From a checkpoint of a small mixture-of-experts model trained on Wikipedia: width 224, 43.2M parameters.
Below are experts of layer 3 (counted from 0) of a mixture-of-experts language model. Rows are named router (the router's row for the expert), gate (a neuron's input weights, with its number), up (a neuron's input weights, with its number) and show model dimensions 0-223. Each number is 50 + 12 x the weight over its row's rms, rounded and kept within 0 to 99.
After each expert's rows: "mostly gets" lists some tokens that are sent to it at least half of the time. This comes from a sample of Wikipedia text that the model never trained on.

# expert 20
router:67 65 52 39 42 53 61 41 47 47 48 51 39 38 45 47 43 58 71 60 50 55 18 55 44 62 42 37 64 47 52 48 47 39 54 35 52 59 53 36 73 68 65 58 49 40 62 47 47 46 49 65 40 44 42 57 28 54 41 48 80 73 41 61 43 53 47 51 47 43 52 23 54 53 44 63 32 62 48 51 71 64 35 68 65 63 61 43 55 51 39 67 69 50 48 62 37 63 55 21 54 35 39 37 67 44 41 41 52 30 24 75 55 83 36 67 36 47 73 57 49 43 53 49 51 36 63 55 29 51 57 58 44 36 38 54 57 58 56 70 56 65 40 52 53 56 40 58 43 59 35 33 69 55 32 35 56 35 65 71 45 76 56 33 49 34 47 70 59 54 34 54 56 53 45 37 50 69 56 67 41 52 44 32 36 45 60 36 62 60 44 76 37 61 56 57 43 47 56 46 60 67 58 38 64 58 36 43 40 27 28 58 50 43 62 55 45 53 54 55 50 59 39 44
gate0:54 56 49 63 59 60 40 50 49 54 51 44 62 46 76 45 45 49 47 35 47 68 34 59 52 69 50 46 38 42 57 64 41 40 66 49 65 45 40 73 61 64 35 58 44 53 37 38 72 65 42 79 59 44 60 31 53 73 30 61 46 53 43 53 35 30 55 31 48 73 70 70 48 41 64 27 49 45 41 78 65 58 53 47 49 58 67 52 82 49 51 32 54 53 43 59 55 45 56 46 62 69 55 69 60 52 45 64 60 48 40 57 47 45 32 48 49 38 53 74 44 60 44 50 38 55 53 74 23 52 62 46 47 51 70 73 55 59 41 67 34 44 46 57 48 46 59 31 54 43 39 48 56 66 52 66 56 58 53 54 59 58 65 41 37 50 49 78 38 56 35 35 29 51 60 43 55 62 27 46 35 58 51 44 58 35 42 59 51 23 58 39 45 63 70 43 73 54 51 30 41 52 47 47 49 67 46 51 43 44 37 19 48 24 58 47 37 51 55 64 43 41 56 41
up0:59 46 57 58 49 49 45 44 53 45 56 40 40 49 40 49 69 53 42 40 58 61 45 61 45 44 61 50 32 48 58 62 29 40 59 46 66 30 28 46 43 51 54 51 54 66 46 68 81 46 24 51 36 49 39 51 68 55 38 69 60 42 43 55 66 49 52 40 66 37 58 49 58 47 70 36 51 45 50 55 61 47 41 46 57 67 42 50 47 37 48 59 49 30 45 67 55 60 51 42 60 66 63 54 62 73 48 53 48 23 83 29 56 37 53 22 25 53 43 45 55 62 68 36 41 27 61 70 62 63 47 52 58 48 41 51 46 55 37 41 57 67 52 41 40 74 52 35 68 63 41 43 52 27 54 51 50 78 56 47 51 80 51 50 38 47 54 49 55 60 31 54 55 38 64 60 51 42 37 60 60 66 42 68 44 39 37 38 31 34 50 34 35 49 23 40 71 26 46 75 51 41 59 45 61 55 38 46 47 26 44 45 59 58 60 68 57 29 72 50 48 52 52 60
mostly gets: "0", "11", "3", "1", "2", "8"

# expert 52
router:50 44 57 50 56 34 39 54 64 49 41 46 66 59 55 28 49 59 44 39 64 49 62 71 28 55 44 27 52 53 59 67 56 54 38 68 56 32 43 59 37 71 59 67 52 79 54 55 41 48 60 39 42 49 55 26 49 36 67 15 38 32 54 49 65 33 57 48 48 56 33 53 57 48 48 41 40 67 40 57 74 37 58 51 64 52 45 27 44 39 74 39 57 58 50 79 44 36 71 44 58 56 42 52 40 40 39 54 42 32 53 39 62 51 46 54 52 45 32 67 59 58 50 43 37 28 42 53 71 64 32 54 85 41 59 51 43 38 71 59 31 49 48 54 52 31 63 56 59 59 56 46 39 27 31 32 42 51 42 48 46 72 19 26 47 47 52 55 47 75 51 58 38 54 60 54 40 37 64 36 41 32 66 52 52 64 48 64 50 45 46 53 61 48 48 70 47 35 61 55 35 43 46 31 49 59 47 39 55 42 49 50 54 45 66 57 50 75 58 45 54 55 56 45
gate0:52 52 55 57 69 57 51 50 62 55 52 55 54 46 23 57 72 48 57 59 55 58 31 57 38 50 46 49 33 24 66 56 47 44 51 57 68 56 32 58 42 49 58 49 45 65 40 43 71 49 38 49 54 49 60 62 55 49 30 68 30 52 38 54 42 49 32 45 57 66 26 50 49 57 87 52 49 45 53 55 48 37 47 39 45 62 47 49 56 58 44 61 61 42 17 62 58 33 67 52 67 49 36 30 39 43 48 57 42 42 47 40 44 76 43 53 68 50 21 39 63 58 69 64 37 19 67 38 61 40 49 41 25 51 37 50 47 54 38 64 49 78 62 32 53 45 40 50 56 59 37 49 34 38 79 37 35 47 28 50 73 63 68 48 42 61 57 39 33 57 57 52 58 34 47 73 35 44 32 46 32 48 70 71 64 60 34 69 41 47 56 45 46 53 58 53 61 40 53 40 72 49 52 50 53 64 53 41 42 27 38 51 57 60 46 62 49 53 57 40 34 44 46 48
up0:63 50 48 57 55 40 51 54 61 63 38 44 38 62 54 48 36 45 60 51 36 38 45 54 50 60 41 29 45 28 48 42 48 45 29 30 52 36 44 39 40 58 60 32 43 56 53 35 49 40 27 29 36 83 47 73 61 42 75 68 52 53 45 23 69 58 53 42 58 66 53 37 75 32 55 69 58 49 37 62 63 61 66 61 54 57 52 38 47 38 47 46 46 46 35 62 43 50 46 34 52 47 35 47 45 49 59 49 39 44 50 34 68 52 55 27 60 55 52 60 65 46 39 50 54 62 75 66 61 33 52 51 41 60 58 48 65 57 50 59 19 75 37 51 55 42 46 52 47 64 53 46 46 46 48 49 35 56 58 68 45 63 71 40 45 41 66 36 63 66 35 51 58 45 39 62 61 51 15 58 51 47 67 41 84 55 61 62 15 72 56 43 64 62 40 57 47 47 54 33 62 54 57 45 58 55 71 40 46 42 64 78 53 42 46 56 34 37 39 53 55 49 56 40
mostly gets: " USA", " States", " Australia", " England", " London", " Cup"

# expert 36
router:41 65 19 46 37 48 57 36 31 49 56 49 43 42 48 50 59 57 43 75 62 49 37 54 30 63 46 49 41 57 38 36 52 45 48 32 46 52 45 70 49 49 57 58 40 39 62 29 30 50 79 54 55 72 55 43 47 34 58 49 57 52 46 53 44 47 49 57 47 41 48 57 58 43 39 64 26 48 41 59 38 72 51 61 42 50 58 49 43 56 44 27 56 37 42 37 41 57 66 46 55 39 37 52 71 49 67 71 55 71 36 44 55 80 45 40 32 53 53 61 43 53 33 71 54 49 37 60 45 57 41 61 29 40 43 42 49 63 70 43 58 51 30 32 21 44 45 53 66 26 58 71 42 41 47 49 49 32 73 58 42 30 38 50 41 37 46 43 53 53 37 40 55 51 59 28 29 72 47 61 47 45 28 51 42 37 52 46 80 63 45 62 41 30 57 56 41 66 63 49 64 36 50 42 41 62 43 53 51 24 41 59 43 62 34 29 49 70 55 78 40 52 47 45
gate0:58 45 54 26 38 50 32 67 54 49 61 51 66 30 52 43 58 44 54 53 58 38 46 60 51 20 44 59 42 40 48 54 62 52 39 69 44 56 50 47 51 64 46 69 51 42 48 46 59 49 52 42 47 37 57 64 73 60 77 78 50 66 56 54 48 46 52 38 58 62 51 42 52 23 96 47 45 48 49 48 41 81 47 55 41 42 67 38 62 60 69 50 58 39 58 33 48 54 52 46 44 42 52 39 67 51 43 28 52 58 48 60 55 53 55 48 30 59 80 56 43 44 47 37 56 40 54 58 43 66 47 52 44 44 42 56 67 38 46 40 80 41 56 38 30 55 49 71 41 56 45 56 33 40 61 59 48 36 43 60 36 31 36 43 49 45 59 43 44 65 51 55 52 47 46 11 31 47 42 44 59 24 21 20 39 54 42 60 51 49 66 48 53 76 56 67 58 44 42 54 64 49 45 46 48 53 37 42 29 65 42 51 51 55 56 54 68 53 42 27 42 32 36 48
up0:43 41 64 63 35 66 53 58 50 65 72 38 49 47 45 69 67 50 43 59 69 39 58 72 44 48 46 46 59 39 42 50 40 52 53 40 51 41 41 56 52 43 64 49 65 49 57 61 35 49 61 43 60 46 35 58 53 84 53 68 43 28 54 48 68 56 58 48 62 63 52 56 69 31 41 54 54 38 45 51 53 69 41 44 30 48 55 35 69 63 73 72 36 58 51 19 77 60 50 52 36 57 48 29 68 49 47 25 60 64 42 62 50 76 62 69 62 50 39 49 76 65 37 37 57 53 37 37 59 51 61 50 52 43 85 53 57 42 58 52 39 47 43 39 55 61 35 36 40 45 40 49 43 36 39 63 68 55 69 50 55 44 29 40 37 46 32 47 55 55 52 47 45 53 51 37 35 50 47 68 39 52 57 43 35 62 47 61 45 70 30 45 53 47 68 70 30 37 57 65 53 41 52 48 30 40 64 50 52 52 46 37 73 45 35 64 46 76 58 42 44 35 68 51
mostly gets: "20", "19", "50", "18", "30", "40"

# expert 31
router:29 61 44 68 63 46 50 30 51 60 54 49 62 43 47 43 58 64 54 60 39 69 67 61 30 51 55 33 71 67 62 57 72 55 63 53 55 42 51 80 22 56 57 61 34 42 50 36 48 40 55 29 65 57 48 39 56 35 43 32 44 58 51 40 64 40 55 57 50 59 53 50 52 58 54 40 24 43 38 42 61 50 52 43 44 38 61 43 73 55 49 54 65 57 37 47 64 43 39 54 66 41 46 59 42 54 47 57 60 51 55 53 62 65 44 76 44 34 49 55 52 37 58 37 41 36 46 57 64 69 36 43 69 49 42 48 55 49 51 55 64 52 22 52 59 70 50 46 63 58 52 27 61 25 42 43 54 46 52 30 37 46 45 26 36 28 50 36 55 49 48 66 41 25 71 37 39 50 39 47 68 62 61 68 45 61 32 71 66 62 38 58 60 44 35 86 61 45 50 40 55 42 73 45 46 68 48 71 37 64 40 41 44 36 58 64 42 62 31 35 56 40 47 50
gate0:50 43 50 58 57 32 54 49 47 54 37 55 57 91 67 55 42 53 81 32 42 42 46 47 29 41 43 52 63 47 45 56 74 28 70 65 24 37 47 59 62 42 57 60 53 59 50 57 44 39 39 76 40 39 53 37 41 48 56 46 48 31 42 41 61 48 35 55 67 45 33 45 46 44 45 48 53 31 36 68 41 57 31 65 48 62 40 39 58 68 54 72 43 37 41 36 61 53 38 43 27 48 61 45 54 46 56 38 51 56 48 46 39 42 73 67 66 50 49 33 59 49 54 61 42 79 35 31 63 33 41 54 62 54 62 56 53 65 34 42 47 54 66 40 81 50 46 58 34 52 36 32 55 52 46 60 59 37 23 54 56 54 66 46 54 53 55 37 52 54 56 48 37 40 63 42 56 35 33 68 55 60 54 55 50 58 49 55 73 36 48 51 37 36 37 57 36 62 67 53 61 63 55 47 54 43 40 37 61 38 48 51 52 36 16 70 60 76 45 35 49 36 55 50
up0:52 59 32 65 49 72 75 66 56 49 34 52 59 44 46 45 33 50 65 78 36 52 53 24 58 49 61 59 49 51 66 64 45 73 32 59 39 45 50 59 40 57 59 42 44 43 37 52 62 45 47 47 28 65 65 39 45 63 60 57 38 48 58 55 43 41 40 39 46 61 44 64 63 44 41 60 50 52 52 33 67 32 45 53 54 68 59 47 50 49 60 49 40 55 57 51 71 50 61 64 35 33 48 36 43 49 42 39 39 32 19 69 34 25 50 57 47 64 53 42 71 17 49 68 28 62 39 60 62 20 69 49 50 46 53 71 40 60 45 44 56 48 35 52 44 55 66 53 61 53 47 63 41 67 62 23 49 60 33 44 59 66 59 50 47 54 61 63 31 39 56 54 54 41 33 48 29 45 37 44 49 54 58 34 21 42 64 59 53 39 45 52 35 34 60 46 38 53 49 55 44 69 47 81 54 48 45 32 52 60 35 49 50 35 58 70 34 58 42 53 66 60 43 59
mostly gets: " Park", "ville", " Street", " Smith", " India", " Washington"

# expert 55
router:45 67 50 37 39 42 30 44 38 56 65 58 59 30 33 31 43 74 53 51 65 49 57 50 50 51 38 33 43 19 55 48 56 55 61 45 54 38 46 35 64 56 66 53 41 54 57 60 42 61 44 45 46 44 62 42 43 44 52 41 62 66 49 72 34 32 34 40 47 58 40 58 60 66 35 74 30 35 36 56 70 56 56 83 57 50 71 57 59 53 60 64 52 66 54 91 41 70 51 37 50 32 41 57 59 52 61 44 46 39 40 51 53 68 25 60 53 56 60 63 58 51 50 59 35 47 64 56 45 62 57 60 37 51 50 50 50 62 55 62 45 55 48 61 43 45 62 57 44 47 34 41 41 79 25 27 68 60 75 59 32 52 46 37 47 53 40 69 52 52 44 44 61 72 72 42 33 64 49 68 55 42 58 46 23 32 55 42 53 78 35 56 39 46 54 58 54 58 69 41 54 62 65 42 45 69 50 58 45 43 47 37 50 46 48 70 43 47 52 68 45 55 50 50
gate0:55 55 59 59 58 65 44 44 36 68 70 59 58 51 49 58 46 70 62 35 55 47 58 60 46 41 66 52 62 56 62 46 71 39 52 45 46 32 32 59 58 60 28 46 42 43 29 69 65 43 48 49 47 81 64 45 40 45 48 34 60 38 46 33 55 55 50 65 42 69 48 37 64 35 42 30 56 41 45 54 31 44 53 61 39 41 50 57 54 59 43 45 57 34 43 86 63 53 70 30 31 45 39 46 52 56 61 38 36 46 37 57 57 74 51 47 41 54 48 50 58 61 30 61 50 43 41 56 38 40 67 67 53 44 48 54 38 50 41 49 61 60 27 47 44 45 59 41 38 43 64 44 48 56 28 50 49 52 35 43 48 62 60 37 65 41 58 75 53 44 25 59 62 56 54 39 46 78 80 65 43 49 61 55 63 40 30 68 44 64 57 64 43 45 50 71 33 70 55 52 38 72 60 65 44 50 68 34 52 69 29 42 67 42 55 37 45 54 56 71 39 35 73 62
up0:66 71 34 38 39 38 54 41 57 45 61 54 51 67 52 62 54 56 61 33 39 46 55 42 79 54 65 31 50 44 57 42 40 48 50 58 50 32 34 38 39 24 51 57 70 41 37 66 48 42 32 52 52 52 37 49 47 58 50 48 76 60 43 65 67 51 59 35 47 65 40 59 44 30 56 47 43 70 44 69 54 35 49 43 36 54 35 42 38 70 41 51 41 46 38 59 68 60 59 64 47 35 46 44 49 50 41 53 53 49 71 22 65 32 49 44 48 66 46 38 64 64 63 53 61 42 63 32 44 44 26 52 35 75 33 29 35 56 47 38 62 58 52 31 50 46 48 39 64 70 48 60 34 46 53 46 56 55 61 28 62 72 38 50 48 63 43 60 44 51 52 66 61 39 61 71 48 59 61 58 61 51 54 62 77 41 56 48 33 64 44 51 43 64 32 35 42 66 48 33 53 29 68 56 51 15 59 39 46 41 43 51 41 54 48 39 43 29 43 30 32 55 61 30
mostly gets: "0", "3", "7", "4", "5", "6"